Weights of a small mixture-of-experts language model, trained from scratch on English Wikipedia: 14 layers, 3683 steps.
Below are experts of layer 4 (counted from 0) of a mixture-of-experts language model. Rows are named router (the router's row for the expert), up (a neuron's input weights, with its number), down (a neuron's output weights, with its number) and show model dimensions 192-255. Each number is 128 + 32 x the weight over its row's rms, rounded and kept within 0 to 255. Numbers have three digits each.
After each expert's rows: a language model's description of what the expert responds to; "mostly gets" lists some tokens that are sent to it at least half of the time. This comes from a sample of Wikipedia text that the model never trained on.

# expert 15
router:153102143173104162131156101071135116109172173122090182144163151141103100130103173149087133160080123141117155125162115112171086156140171132113073156104079095141115139167111117101085178166091129
up0:144124074128151152106099150088131065123070105120131108214074087151121085132108164186120171160111152116173136138123113144126090124113149134111106130138083042102135135116159162107121132116152131
down0:140119145148121112123115118088118195124107148149082111217168147073147100148143141161123091089102157049070141149110118127153109145149104147130155134121139073166141111129150149121146107197091112
up1:170110099130130081161108149067137165075104157135176140143144114176120066158157172119097121108126123162080113109132177165134113092119087114123108117092089096160016147152112108109171163254127179
down1:151104126146079115171130156050076172083145087144139114129130070159183175156018113151107089171135157176152166102122155128132101142115150156120167124121133099157095103140122210166167093137165100
up2:105084171136153128173083129025149174114149136115163102150133132136114134140148153142212116113070146111063102115086145103122134185150144158113126146095138112067107145156152115089190075063062131
down2:185089131088136112080107138129084155069132113138123080164128089121149130197125147066160111072127132090146198092132161167103149138109094143153114122152115103153095107177135153111151143112115155
up3:080126127150183182187175078173119142104133100133085112144102117131167169156122123100102145134096146090154133172105111127072105109110110128112185163099187134105168125137145120131100163128100157
down3:118169106184186163141150140120162143128130128099090111129139118165124168110119108175117105196115158093178181174079185154115137126150153127124126135072157183120128169153096111196141149130173146
up4:136103128139090130094166064050161103123164046166168075155091142131086166124140109051111106122078115108092131183058116127132122102142179124115122110144099064126130133132193073162092126073076132
down4:145142111153124164103093145147127145147071160170149125159100152080115156100190096091150119136089111127097157136161134138042161154217128104163145198115123161171173140092083100127125175153150181
up5:123135091126138149054070156124079142049126122122138161162176129090135133156064070179155141127133130118105133127114121147186118095149113125055151161123115161164203133102180131093081129142090084
down5:116104159104156131094120142135087114127189176180120131079169092119133067136090069195086171153194172088118125128173089120118199144109105136123171133133119134113090104102140101114173152157091172
up6:148123123184105122109112192117115116117081148146109129155111130150104135104106155151133154163189139103131098171086163146142108145151176149145096065139127118092117161173164161136110148140140131
down6:156164186176088113140150124128156129098101103095087081152122098100146116210161122143133156111120112096125137125140056156173112108132132108153099118182138101120100135115143125067166143123075117
up7:117074152118076121129108189186136111076053134147089197121137155100112159090157118136169153075142160167103098088168190103118133103139113118135094162137058131174146137097163181145057103091109144
down7:144126107152086145118123091158152145121224100108115128122089181137117126080092159185147119155123154087162176135095133136111160136110147147137141135125081055175107078097180155105156187120147138
up8:128162126123101194132142127084127161064127131119101074112079091120103119206162157134138111169088096122087180088143106087176112131158089129137089141195110073196126119111047093160119119107131130
down8:118124135146105110112124193150153141169055149116171157146052139168066163131157103085107091082125112150127080074107147121132146184162132085118175161109108162167113086100097092167142146138166122
up9:139147193117123136102135122100117127141167133094134084161183150071118137141154119103112093166156123168153133120151112186158130101158082172164117137067131215141109148120161095169156135091170131
down9:168133066133164082084094164086128124175180186089141185122176072137085124117111129182160120114120111142098080081132093194131159088091121160098161143097075119201125113147161135123186103113149131
up10:087047076155091236140098141153118171136117100102093157109128156119136104123145085139124103091123155145162153038100155145194052141151192102134113203178040117128160093121188145138147098118158108
down10:158147103169140127127077110128162088161131098094188106097125081134116069136159098193162174191153143156155096177139138118129053098220154099132154065125161166110115065128116141133094076107146154
up11:141139121155129081178135103143138131116121163064124102156103094098132115142123104088118139184138089198089118187132129094159106157126139149102094134155137080126135167173127166100111121125167111
down11:074098155088153174138029183117128123152134096161118105120106140098147151109123087080103165109160107074164153142149164125163154079134070114138160170022135126092085156116108144129137120127147080
up12:199128171152175162121120114132114088160132132167171137074195171128096079131102126126118113104167123177134099150165148060046160135101109113103161089059140090116089114175147166134079157151088134
down12:187094180112061159087093125112089124084136135184185142159061091179121157102128163137125042069092116084143165143109150105165093151130097111101180136129112169127147149072112100154111131073105132
up13:129152115089168095128096086095108085072088081151165121135097156145142145124147143170103133091114097099132170106084138167071151080125114120137165184138139090105135112111105137132093109115137187
down13:119144104041136129114139102123163160106175117136156183081109090167158115072072133110144116120147124181066192137163142050124155137122164161110101098150101148096127040111101091188054129157115135
up14:141131141136163133163178144133102123084163117124089112147136093168084167117136167086146134149138131093053186140074074115079135082145116125070144114092107153122202122200103190143122148122090091
down14:116135044085150132071111089126061104118118127097199141125164148138124122123105131119091109132165133173072150062132162156104145126123124154114129111097121247145135153143114142181070084150110159
up15:173138155170092118133097118120110162200167101138132134120128111168174131133136162104157146150154102197161079188085135153134087150159154134180101186117152146136110107171159067148118175146096134
down15:130140109113142141188122155094132193106107104173123118135169100114146108132143182126125191122098100118141096148098151090114145068106076149120151128177095134118110124135176109144175145145131066
Description: Pipe separators, semicolons, dashes and small digits inside sports statistics tables, such as league standings and season goal tallies.
mostly gets: " Jason", " Charlie", " Los", "ล", "(", " Henry"

# expert 39
router:127089096143090136134149104138189189152195121131150193091113132097164148206115184157164147114085137155144093099148110141110162103130135143105091132142155068082130139156111119127092113097101139
up0:166176119126175146120103146103093146150178152124185136117133131150141074109157152125153091115127143144169060092144115136154098089130170133102098130109145101095095130163126127128139091079206111
down0:126145161149095195107087149119154183164137121138119109122139133136095099117105134081092143086154087117142154122098128142100144113128125090146127136054139131174135173115202100199154128145125091
up1:074102095053104130124147082070133118143170147130077169174132157180152101117034124147135141114107187177093158093132136219121111109145141074074108129083160119117145120127128109107157093137071174
down1:107123134120124094160123074095119146108120106136099140001110136168141129091175122036118050152097110131109131102063216106162116145117133165154167077122103083125131126122141144110161102120098143
up2:042217145169090116118130143120107130164105070136149122146099183130118111135159130159137103118163142162156100174151124088092166095128154162082154116103134123100145183119137086119146109116128189
down2:184117141141224078127113119112158121141135059112130110082079090172102172090117144129113074128091163143113111133132145105134162110126147107167154122108111171108092085094110141104120120112106163
up3:112107103087094113145192113133068131099072116143123168149131135150159158168104155155105125104140152157139145116119076107162121185141197115175105213180145103167119071087129094133096109120159063
down3:122162118182155080126101136129140164146147191163112132208093142171194136162080106146189154123127109081140193149116095219135115150118155096082127126193173153167139113147122131156199177089074125
up4:168131098201086134161178091128139202156117132124149079135064157130194109146100122103111107143112067130139086122129058161095138133158095095121097137133125093072098099149114088108138149165151154
down4:196135138144144122104163117176125164126161170138134059151075067125093121100145111088143145152130109106100128183137119127124123151072141134070176103094111164167121094121125112165140143135104136
up5:070108156213136131174111203120101140159078105170132089131148146147199111154144109142127089173133084109131120125147077097208169091117072111130111110155154138155118139170115124149125067089090161
down5:136091153157065131130170128089133106128145099156188102155122126139134131152136139141138132133047156078066128121172134140182057179131174062127127132116155196189122113120094151147107139105125112
up6:148166146142075090128197122077084117128126138079172071120165189162141116105116151144058143137076147085117161103163129118152107093134174136128126150123124119119147150174119174112084104138102159
down6:113130192100048135145065124159090151181165131117122181040125160163151158139092118126133159106141104194199158156151082089083169093143146213121123162104180107100118110133119158154092132120108135
up7:188132103089154100129155129170153082150159149090124139096131135107146133102112144104131116101109117159120214096184154144164149171136136154118089107177107190136118172102152147174147137142156165
down7:128098156051145080139145133160137082164179154128170078124177124132144129147139075117086081169116117171143162118103146131099147165084120127135102102122121132085079154139131120116084114153158083
up8:156169086211128174131142186114142148155128178096090139130143114053087101191130139089143149067147112118123203203123103109091169062088127171119141159127115090091146105124164173125133137139158102
down8:090178062131134164116167149033120120103066143155102196125145154122117195144141182121157084173138126114156101148164119173119062121130117136078137166101180129129218175083153167131126104143154138
up9:156159118137142164079123140146192227133118107187132151144099151113133119140176042159144139122178086133106153164167126139109135070138140135119193165048091104108121103135120099119132140111085208
down9:087150187129110137144169095123133139153103118146112160153072175137150147161112094042146110151160147154120148179133120104124083095137168145115124124116131133140103116074166114075104146168110124
up10:146096104153162142083094099137118159146190145141156196136109089110112098184102117150133174109140108149119074084089200135157101079079179169109135152141156162112106195156126168135136199093152118
down10:101159138097140136125138122118085133163108145149175129103125171063193165136120155145169048140141097117105186099139135111109188074149058128153087114148164176088117131143140085114096120097098192
up11:087186061032146138097091101136167149169110165116135146094111104136126084141120120170190147153125107180105160124133138145090158133146059128116076148087141167116102163141122127124152092129092125
down11:171158123127126126115151139163133116185077145113157120154092091121094124153155151178164165131092098167152147100158169191101105133070135057104110150077130083089096117140169161175100090147161167
up12:120169166122146095080165039091096128107142128161132137139111137085168147066124145103121157098171134107127085165152079173137104119117115158131179138110140114157132118154119087063118043102163113
down12:099140122113178212077097080083132108160107176148193081088129114176109123127141090116129069177141155112141108121166156152144162100175110066134158132172147098119106199066082136189099121117123203
up13:170134131165158164086088155125156148133094198090178131150139100090115182176155138189116170106208192119141145153076136087225137120086108173126140145132140115113104130113152204077175115112175114
down13:114186114112099156129155098119113111076085085149094137085147069144121087140153119164147140141150151144145103168069082128133075134017143174168160155139145169163157153167146120205098104135112162
up14:132137118174162090158095105112141092149153093105168150157133116153099126121115066077159113159045133123105126133151106136159053132123134074132109128124061114177121159130110095115116139165110129
down14:126162128080147142150151197133142094109167084229116172154152141116096143105091108059112141167123097085101129145123108119133102127169180159034140085220173075105085175123142181104119172137129096
up15:144093107086156152100159111098128173124090120186077128095132103163184130165120092136152168138089164164079095114111155107159105153100069147158160146159149170123129158141116124167062145173128148
down15:176144097125133203099092175142081116148162131148074089088100124127141108187108080112105118153175144113126129155093148092119155121165142132140175094127204159146118139195109141170116130124168142
Description: Digits of counts, votes, percentages and measurements, mostly the first digit after a space in tables, such as 773, 6.6%, 3 titles.
mostly gets: "4", "3", "5", "7", "8", "6"

# expert 45
router:144042095145120135148163136114142117124197153113081136132136109120065126143171203204118154140080103155184192084172099142112069096163128134115064112147080112119170132142158129089096117152153079
up0:136134150141170116117099106112090080104130167145130083104179153138158137125187188144126135125094139113154068092162159119125131055148167062088151103147185149153138108166116165131094125133135114
down0:162091112142145112133152161081177204194170151100104114098112127090113144123094115100117152125165104098175147174095112152144149153114138172087162156116077116136132120095122131156184181095128123
up1:119132103107118119162102073110124150116206105148092193116149164166088123068118130107095166211155160147103150081143049156132137133140146153141138156109134138155118112145129182170063148149118099
down1:143159121099131133143111115148164110173146074138127035109131108136158127148128093154133147139132103118121107146085135155098097102152129100095194159184140119136096090125127089154187086172186109
up2:096150150130200103132090153105155189141134136200108087124145122175115091097141128131134170120124149158159120122141147181091131155118092123158213154145192142114086137093075169153136169153117107
down2:157119134137085132099097156083142150149089124044058128097134109122192135152109057119112146081093082121139179136220117098178113147102168149096120122119120098152167120164117102140100105128098094
up3:105212113151160144088119165119089145122086127145114134086142084090207148114064081137102158092162148110137095072067101129154150188152073176191150085148080145113161118115116116147070093077143077
down3:061111131163128186134110145146154120138088113161116052100092082074111122097203115096081101125187139191104128167110145085199116154146138175112086122136120152101095108094146131119146109131130158
up4:130075101130123138120116194144128132092167173114148155085062146122073157087135167152131132080112093120118049139088139128165138108214187116091093117109110191123062105105147106135135148107107167
down4:145226182162075108198145145132105092165065087096223109081111160183182088157120125129158141108140104131108115148133143107028174103108110113120161125108110108162088134107167089098087094096164160
up5:142113131119175100127141119162141126074138128170150066143145191070132120067146167105170089059082166096121189068102128107068131128085083131044124139144097069121126141152190141118141156176147116
down5:118063125177122138115113102110178092141124117168109185099114082155145144023136091136128097102085091094190124158116165104098114112129116153182200143076131130056088108150131107106156120139168117
up6:084163161138147106118172145118255131158185104153104173192119128167123198124140168099146139109112101150130134103137105124158088155098140199136131137110193112114114103137116121115110119111100120
down6:059140123111141085081178121137104115110139087162162158177126156162140170221102129106108114178111085115122119144087127188184114129147140087056164061127149191129133136136107124148161114165116126
up7:179158141130116129130101120126107053198104092016151111152100168108142162152143218082139134089105119164119148130133124134148103073181143134113092191185165115147132118157167136145190089091170097
down7:167129156078103144116133159175137105084135153160147155147113165113104207169095113097137132203144164125160125111124139164107146151179208198145045130151098142119150030136153128140135111132127129
up8:137133097106121108120131058112121143183107164146162170116115082144152124159155146053141171143093120090097112145161119167067133110164158121131082132112164083192138040071158153157097096123102194
down8:230151141125139107081140183106100091079180143113113103150153123157090147131131175112143118182120123050100149087109108084149125175088095106133042134166112104125096123120098135155170179145167145
up9:149108151112139128109103112137089050062098126157195118148104173122141176123130166193160154129131098168069097065187192098174078043064113113129041081128110107132093137154127109111121124121137122
down9:149128138122079064139085114167149076092133149151063081090157145093132154150082105138146138127110146106133158093117143122163126130204090180103123079130191101137158139136194073155085108096069112
up10:119184114094105160125132191149163154129128212141121142152205118161069133149146103081145124138126149164144153133129094151102114171147115115089086122126093068134133139089143131105055171130150141
down10:074145160110112118132109109184093111095067099206097150134111080111172144087060148109125102196149121115148121121091126153134130054141122127168096145127152126126128144162114159116124107081202148
up11:142120142106129115086106163101126090137138093080161167109200159155140176178133132074087138122123065138191136117163121157121133113092084123117183050160145146134225178146125194177138077139105141
down11:129083142121206156163215148136083176160148161144088094132161121083116182095131117122153109122104166080157166146124137090086140144097151135118167153131109134070208140151173105148091064069081093
up12:145106139201161070123118144127099115153183149118136192152148114161143107086175100106149143098109109154091140204162153140163123119101113144203148153124117099140115154128122118187124124097094142
down12:133111170144122152124108152130080115115062116104121130074112105168129110159166118122141121084123093185116077122186147152121137139137037087184098114109184092118104170158119142169094042226122097
up13:178107162095110154122118132161066162110089142176129180130135122093199202159130101092146116135157116104080209106091212185176147184140146123092120150118119113141076128118178111124126127153160108
down13:157114166140217100160121094126140086138179205081131135116113077143145149138152128138121113113129106049148091160138137122206116119157120087123115168119158093132090121139106166156099104127158120
up14:089076153094139086119122105143127157131048080119143127069164114149111096177068156143117125093130126109077140152099094117122113099136109118188119136126144126148191108114134146191183072150056095
down14:116097140135154143162092128145117155123128178190128150089173101177140134155120130146127062117210180088151128105155130112107140098151121155095086084180086162128174155152115108063113146153107221
up15:150133087111167153181108157116114121093129166095085077131135129150137164079176193115035135156121151104141151153096115150143140148137182164102121149080094165120126146115071145148175120128184088
down15:131087128173159126080128137118119090176175132147134156122097100156160123106140129139117097158111115065197135153124097105118166151140136172169183089172174120104133109130177127131203153128140093
Description: Final digits of four-digit years in dates, tables and ranges, such as 1991, 2010, 1998, plus DF and MF positions.
mostly gets: " DF", "7", " MF", "8", "9"

# expert 1
router:109105145136158111204152114122178149140193177160159198112168123149139157083090177168125107115109116110150117119166100115186076138101093131123071155106096111105126101126070066125141178170066096
up0:119176122171147137144156091141095182108149128183146168104044160124103116166120156070137136171102086177123137122147142078083110135137132152148129146188109100113125175091168150208126141114113127
down0:122057087142089123136068147086128196138114082094093130190169203139125098156128104163051156124126151104131159128089146116144108089068165069138187114157148168126182122126117128081131108132101136
up1:081097127124126084160091116083140127155160118148116117152118117115157078140152124080101075117168193209141139165149135159137190120110179138158120059086112132142110108110125147086169051106117066
down1:181101147117143139148141159054147110141111113124142143096154171127124096126099116178104109135140121149118080110117104134198116094153162165059106117040103131122154153128117115105161112130127130
up2:138137164081155081110101135094112105066079136146086078102151159095129079102101146202134114176147087096134149127131124117133114098106158121109114126124118131104151088137109173171231116082141101
down2:174120140118141083150162127091126137135079096078124128144171105160127069095156164104095108139095150123121199142144060127134082151120146105101105069132130156151174105193152118120097192177140134
up3:171155103126070141150107111140107148170107176113116160159100175140146129193046118166093134128134145142148144101122056194177075104132201138119135128139112170146058163151190145064128097092139104
down3:116122133156116109066094057186178074159109141107108122120099148123098077139140100145152132124094192118139179104138051148132090119191106126193113115145100126075159099192080169176125132090115136
up4:144088119087127172094173153162107091126143158162091089123070182130092160139199075150087106153211075156151062110140132138141094142151094123082152100072172145152102124124120133175157157114095145
down4:139126152123154096124124118121188152144117179120174140107121107131121123112209080119120134102165099174120164136130194108151123160197140135055109106105154060161147152095114121150144121162097073
up5:087160061128157106180155117207123142136107097081134091132118131122160134107092108128126120102089132103163113104083143129106085148071127136091195168130145175137145158097182126140146056187117083
down5:102124065133135160103127073134178111079116173130140171134115115189152168148132158133122111174100075119136115138087118118152128126121133098223153080162146136128071210080146130150160089100145087
up6:136210086119149091162106150062151100171150122103208180106127098131105143103163162169118129124101090142129136154137100126128153139128165103104138035146081138075131094116072115080088084095119092
down6:151125084166174092179098117177112154132150110187125095115107143066146111109172150160148135163140100158128079182123143166132143086122132093145149124143196136089153108133147061114119169126168156
up7:098096077185157113105095141140080167121134053152115122092114121096039111124132168087036201128065103118040115121044053130136128129150171132141118137112106073099110079100087155167154146143100083
down7:140161070072176092120174087101107173085148134120121127096162128145108110152128114147098125184104163161125136159097173100173151108185195106130108117109097128162130167103053199219144132088125177
up8:075122190154174160235120147157172143150080176117086155133104131095091112093189134138087129101097082162130146084170158123148123137115066111168127137137171118145167113147057052145154097097133142
down8:140202116172107137188196112100128124159112156074076153119105136123121111099173173083082136100095159153116093093177162135096137057145168142089128097092183163130097181113135154131133086117126178
up9:050124115121099147185168106069144197105162107161125148147146142114093087148117149090148130132135133148165079081096117109133114077169117118142101118127163118083119126080081125149095139022049112
down9:131110098104122154170065114142143150152192208161143149113137102148129095091091089173153089154128172078121187192149167158172113121129096126148113174191113128130145142140169137160109123117130166
up10:115172099129165164142135145068196121151124174173124152106198125094137149136106102106220106124126154081079181091133166112131139129147095177161157122138131166081134071088097094073102141124107131
down10:144110118144142076134131165179146111170115161150140110138115111208181158134118121084125087117157139088073105145130126047111096135077141158128127174108120111129103103113093143133104068181099106
up11:118076140139112145097190127124151105142112138050120066127136156106109124084049197112063140116141136069087202169128114130162129161150133173142117114181136119101111097182118137138135085170157136
down11:121097162178156041093129102126075041128144079146090119124197116121141162145159135118161086117082095067131110157140159151133122153082125095146152151127127173076119139119089086155067119175109096
up12:097055144129103162148128189155134089131157098138142153200104100101168133107159126169092089147130092130038109127066183133160138072099109120107167127130135176153100088208131115087138135172124081
down12:135126175157078147103059099145130142102074090118113153130165142075090161189132108172144127186140148183125110134107102154067138075143137066105145132101139126120115115132190126109115111131085099
up13:177115097109155148190150110146169111143143160149128141181120078131134159129109117101168124100121110139062137109129115164131139144083157108143156113066090164153025112102068153098143079093094161
down13:063134193117096044163156153047113179189136065110170129120125127121107116082162129135171172129136129134095139107094102131149164133121059152164137111107114167101100084185126096099110123180101150
up14:128124156116160074146126168139109129138113147165125125144157117084179136123146152088076202145119089181099137113100164099145120138132090116109092132082175104146149074121115076115107134179152073
down14:140146154130164188101144050146065128077173122094048135090107134099147089117130182140091119129113146161141155077095127113146153122145162119138135136162125127171159165115140135161169111095179125
up15:159123161141169206133159140101120055122117100124114123105128067150084136075127111138135100116177089077124122078081103166158131127212145143148109161097141079121130142160105095144180179158078182
down15:130181069107147099139192138119136138168107076199096166127118106124140173123171104098147010154147148125119111166142092105172093140124061163121133151129138091108080153119134139116226163108094064
Description: Digits and closing marks inside score and result strings in sports tables, such as 6–4 set scores, tiebreaks 7–6(10–8), goals 2–0.
mostly gets: "^{(", " Richard", " Iran", " Scottish", " Scotland", "("

# expert 52
router:139138161149126174143145170137139082165129139072144170135133101084159082092171141129082114136114071139138081149151178124145107130130172173090088118165153081127090157127109090086145170176172121
up0:166139139114123082119117076090120097192119080140110108162120093103131140108166085129120138168069142179193151132107099085178138101179132106123075089087043179152131168138180160157092082122136138
down0:213072154128133131133111154095158170139021145117159138180202105203114115121118125042169137119069086157140113156111185187132073135116159125115162095163128147114181059162136119075173134095144133
up1:108120092171087100157150125171112191109089170160168153097119125147133104046117105102128119171183155142110110113078119102130102160130179109171184074111110132132081106102078165117144101111166166
down1:180092107142166111147151100144120109181133130176112131137096149155135139119129125155114149083124133079105097170106121113153130166051129157146131221132119130107136156165116031078119188122112098
up2:152125149067164136142123133161132121162133154138161134137115177131117103096071101155138137012116127138158087119070094136129137132140113151061108171179164109152127122175098120135122056113115112
down2:164186143169136148173118174099133174113155169124124116126166150188098117202095170103094097116099147117104108127119103108103172101147162178119094149180126100123103167122165108140198128187154109
up3:172177129096114091111186180076096157181137156126130124137102112114139149153159151136076162167101080082166128151099155088092111173129145083097153130181146190145089125088163101140088130170218105
down3:154120146135119122169101079126114189116083086140092140147138101126105099146117128122096102147118128129068154090119106101105109149108166105111185200167120148181082187211137089196138117130102143
up4:107108117085115156148122118108098130094106141123151124121077111106118074143156172094191139114034121124140120136082086090098174093137234162129109192155159128153142086147122158100166145083162104
down4:136118107140145130174123125124081077075106130160179140156107150138207189181120119123173125128178134129048151150093074168093146135077136100115130158061127183144092117158146144158128105095139166
up5:123099121188127138132138117126114079126141136100108129087175094127051193132140143171130214147065162073110129097111153143143066138112205117134120101179092117163062123134087079183090168131130135
down5:080110113172158112140139178166103125156109166150190113121090142115171120193113087157128117167176093120118081149160133170075128051122118099108157096137149115124112157119193148083092169145066155
up6:153146098154163163233149154143202147144133108067149133125175129086102157113131202133128139148150082155101115132138126145115133153109134192088065165161101106131131126090110082064153137138082192
down6:087162087169068119094170183148118141128126138063152200107145161147160178151127136129129184134158100167126120061099148166153165185132093125106068111112191129079129114154159132107171158193107201
up7:098120125173088120123116112136121124111133076089091130151128195106134096113083085125121110227142150134111077159143121126092149114148127105150151161062141120144121096102021176211155131124112143
down7:132166163053186098191158114140106152140137118154122110164086114165111158150116120151132122117151128091122109133137129124097084105113123169128068124123097110135113153147136123083165159135110139
up8:136071114129140131081144156136142121120124110150162092012127180072076106146053118141080181112127119158154110164127120174135203132111123094126160149115127124103171116123171170137146077084055133
down8:155085101051055113096083124149138142118111095132102133117088126133086118091125124125133150155114143157149150133149189107120127103074150085120111170108132124214125132083197149153110180187162168
up9:136091155133092144105108096153135049135069144107147128126131144162119085091089147136142126110130189120112129148109096087144121116171121047136111163149072101125158050143142103028122126091110160
down9:098150098157140095161105109164183174131109106139088057120105129072137123071145144113123155113165157150108157184140159096143167057105146082124107101101122151129166167060140161117138148084208110
up10:166079079102159221122143135137136141078154151086084074146097154122086129129131142119063172123092139074116084144113127124163027150157149120080120174120117107138150162152185184136093114187111197
down10:106181106101152095114105066096085158117116133107097119120155047159140144109157137133148103162133171137165126156138106082128101151171134130107223148157109187142162143115191186076125183138149129
up11:151144136123070186139157129096088123124143107118054159143133121118107150113117141124091166158116099106148090103161102138136216111133112120101138117123156202081098105168137125117187130098106078
down11:134119114083101114116167205176145111102090115079149093125103098131130112106153095151127074073133094142124123100082171137121118171139131182096116097165132150167141161133162116128101137092123110
up12:039102095144196147127159129139077159128133115115147180114127147151169147103152139107116091137130068090081110143061136126123092149115012138140130140147132099165102152150136089149177157126137128
down12:141124192155143189165134117150187088163138118074133106167119089126148117148121127097095169138087179121135112119121161119137159195146168167138113118127117147102128145101071140089074164158097092
up13:101106112183126164101113195159164190174102171109146114115127105146162105117195165154146048119141133135180129142114152151133199176161103185117094136175113095119134100111148143191105143123216165
down13:068157141131073170114152128166152160120118130094086093121115131135131118091207164107169149183188074143104183134152140116131131085111102164152094126161161123102110139136177113106141163116203095
up14:094115121160125117075132076155083130099129116154106159120070176139083146139079151083080124132141116167094185096090158093166058137112109118087141154191109121146114096144160154204133195158094160
down14:083109126123149130174086130136075129175104136105159152123150105084165114153140061101084071122134183118094100120150141133136153091127153162175141067108115093122108125129132091124109157101107090
up15:134158122184121106000118125143109185149131113116087130105089116183075155147133112153139153096115187155081078111112096107180087136137078061167153125109105195161147109170143104159129112161133151
down15:105137080062107147092144135074145096095140090107145158191125152134130126176109168081105083143158155139149127123106131103066160116140138193079114132164103109127111158161107158086110160141147124
Description: Double line breaks ending a paragraph, heading or table, such as period plus break, == heading break, pipe break.
mostly gets: ".\n\n", "\n\n", " |\n\n", ")\n\n", "===\n\n", " ===\n\n"

# expert 59
router:111128126116138127156151227123151120150157132110134137174123074108133125164121150102079158115117098126165096103177146125155169091164153125080056117148152095106120136114173125113116115157140094
up0:141143106109148161085104202128115093140120177120117183126124169164123115128144086140120069074056061124082132133142161149110142122106149146165071096124129066138104144122072140093192157187170080
down0:163087111133144109103187158103130124169158146150166161126150140106157122169074101094097165081154116131125111125131132191074134121093119119126138070115124073098178124162080095133113160126153101
up1:152130167171141159115119156213107175121157151125086076130189176117142105073159128088056132155126145131135170127194157140101109154137154163129106146110098118168124136163133118170138195135088109
down1:118128126125108134094148149091098158096147129129128135144139060224145148083149105194099158086125110094147113172182133154159109173125132125161113124132192172154106140105099155157075229139155153
up2:147118167114198128114195124071121163094059067114152152129121144081085147162114095113131138103180121198125104109141124135107143068143091160123130160073126045156090080113109122095152113142073090
down2:151113122072119121100114163147083059119118141123120110120123065161132111134137163113134113147211128096159086151103120126155155155107114154157145130123111184141093112152163163154091062086128159
up3:175176116129142133145131115127120122176105153131147152148152131107114157115102100093138091082127113168147089196178171182074068170058129177177068147150125141151161109086176135176132114136146156
down3:066109159143134107115138135101120154096104146094113143125148207101143121088072131077143193141112131119112175161145108153087108108157142100144156131106178103101143150080170136166129103141115119
up4:102125123100048093176182140092135087151076138092132166114171073086156186197162149136129122153153153173139174156073160148144158168133129118052182115123084103077063164109125146172152142125102076
down4:180101128140078171123095107078090106079191178126131102174107197070175123096158128134088116107221162125164137118132171122099165087205095115130168084176130140109170145140160122124119151158135092
up5:184130180094110131138129149168078113130093165113133178115157099125124150127115075175117196106115133177147130064099126120160165163157132092141143107085155108131144119112187145039109103168134135
down5:146118120102141126104150092186149148122129091181204124126091120114124139101110155149095072108108154150132176154128127103177131122120141113145107115130102094167113197154161094131146135142162052
up6:146125151174171124111102121149098093128156081142111167096134159138128085149123187067126124087114113147132133108111139158163154138096129041139121047090100149180115103122108106083131065063120095
down6:135134170117118126078151147097139153089141154134163096146081122136086137172099123126108097115140096142212089179113180105091157109147087151126125133152121171051123175062137100194147070137147096
up7:126163158125070126164140139128146144144073083125128138141169136127091157130164149152127107180135006112164109202136148158115155180169133152169110097130167091127125078188145130117169132135099165
down7:168131110155142103110116150160153090113138168145122107116208095067121157082122170040133201139130155130134087117154148153112176155109143155107116126157143143156126098142164140118162140112137194
up8:107178161169183079135119160115110090103154118158061104132097111123140174130106177091184091106061172123094167129071116111087114131095142155072157106125131111112123157146134161068143079107174131
down8:086140152121131105119134095140196204158122079124082116166089152118103142148134139138166092126197142146088160103141132158108113143169184151051121157119086196112127134064103122070162089159134150
up9:113162135138081138108112156147133122164110110057119126085096234126089154118083088131144092078154076126103109088121128149134072143161128126133113102110160096134108064080116055096148154106161135
down9:118140109134118139106166170177126158136166132115145145163147182058073136137159139121144058149171175061121177106100090077139104132124123141103160082065143155148127141156166138123106158141100136
up10:138139122124116142139127170146117140108156094115130119101179107127117109193167160069165128138081117110153071115132127128135092090127068093137141159100109138137139088083138124140127046094135133
down10:153123118111143081085198218088135152121172182131115078144122145091090164178126124149130115120159194116146154100152093185177129134133102089135120164102126132124146130080139124107094031144175112
up11:187146160152179141087131103140132121099159152145082120106064114094139147141128138106142088134151105160101073125161112107119166140178093135142159122117184207121099103151105185132099137163084172
down11:122099111118142119090113123183068058129130100130122163119103127144080120143136083139139099148114116128105111142055048145135067154163167111149140072178098152179053148129121111155101117124094122
up12:110019124125114165117101125098119189181122136151123158142088096097095148170157176147157174117146102180133096125191154108162135140107096135099103132095148138119154170122072101164141129109106092
down12:191131148159099145121094163082153081201123111144109092149096158138120054120151124110175172144135097110042128134111144144121108099100128084130139166130122179063127136162109109080126069091166158
up13:093132147105105074087087096147130128123116052092177109160117207127157152155107079093143146070157160164105142095156144094091103082133203080111060121173109120116092181116165175159131141173111106
down13:137083128132110185167125114133149141112177211119062183094097132105113152084123145108162094125109156138098144154144153086160111157087139065144129189189172123150108189213113084102168149122107142
up14:125126127177157143081120158124091139140162119116129117102113112141102046115165165109145169127174124079133086086135092159091121106168104124179101128089119132082137110110115147122131100095131117
down14:118148077095106175169143127137131163135120189123150177125100109147138105200152119126129172154082100124108144127110154112089136136166148142136042116170132140137145104063127179118112144149175085
up15:157103144215098095104068097156128127122133124081176115139127079136127116110119152140098097196106126140137091104107137112157135113141138053091080178140106174138115149125150216163106127138134074
down15:090138157104107135157102172114168111143121176115130166137102170149171130162160143144097151085105102130126128124109142117152071154119135111127184122162073073147139154149134061140148102104148083
Description: Paragraph-ending periods and line breaks before section headings, plus death or retirement words after his or her, such as his death.
mostly gets: ".\n\n", "\n\n", " |\n\n", ")\n\n", " him", " his"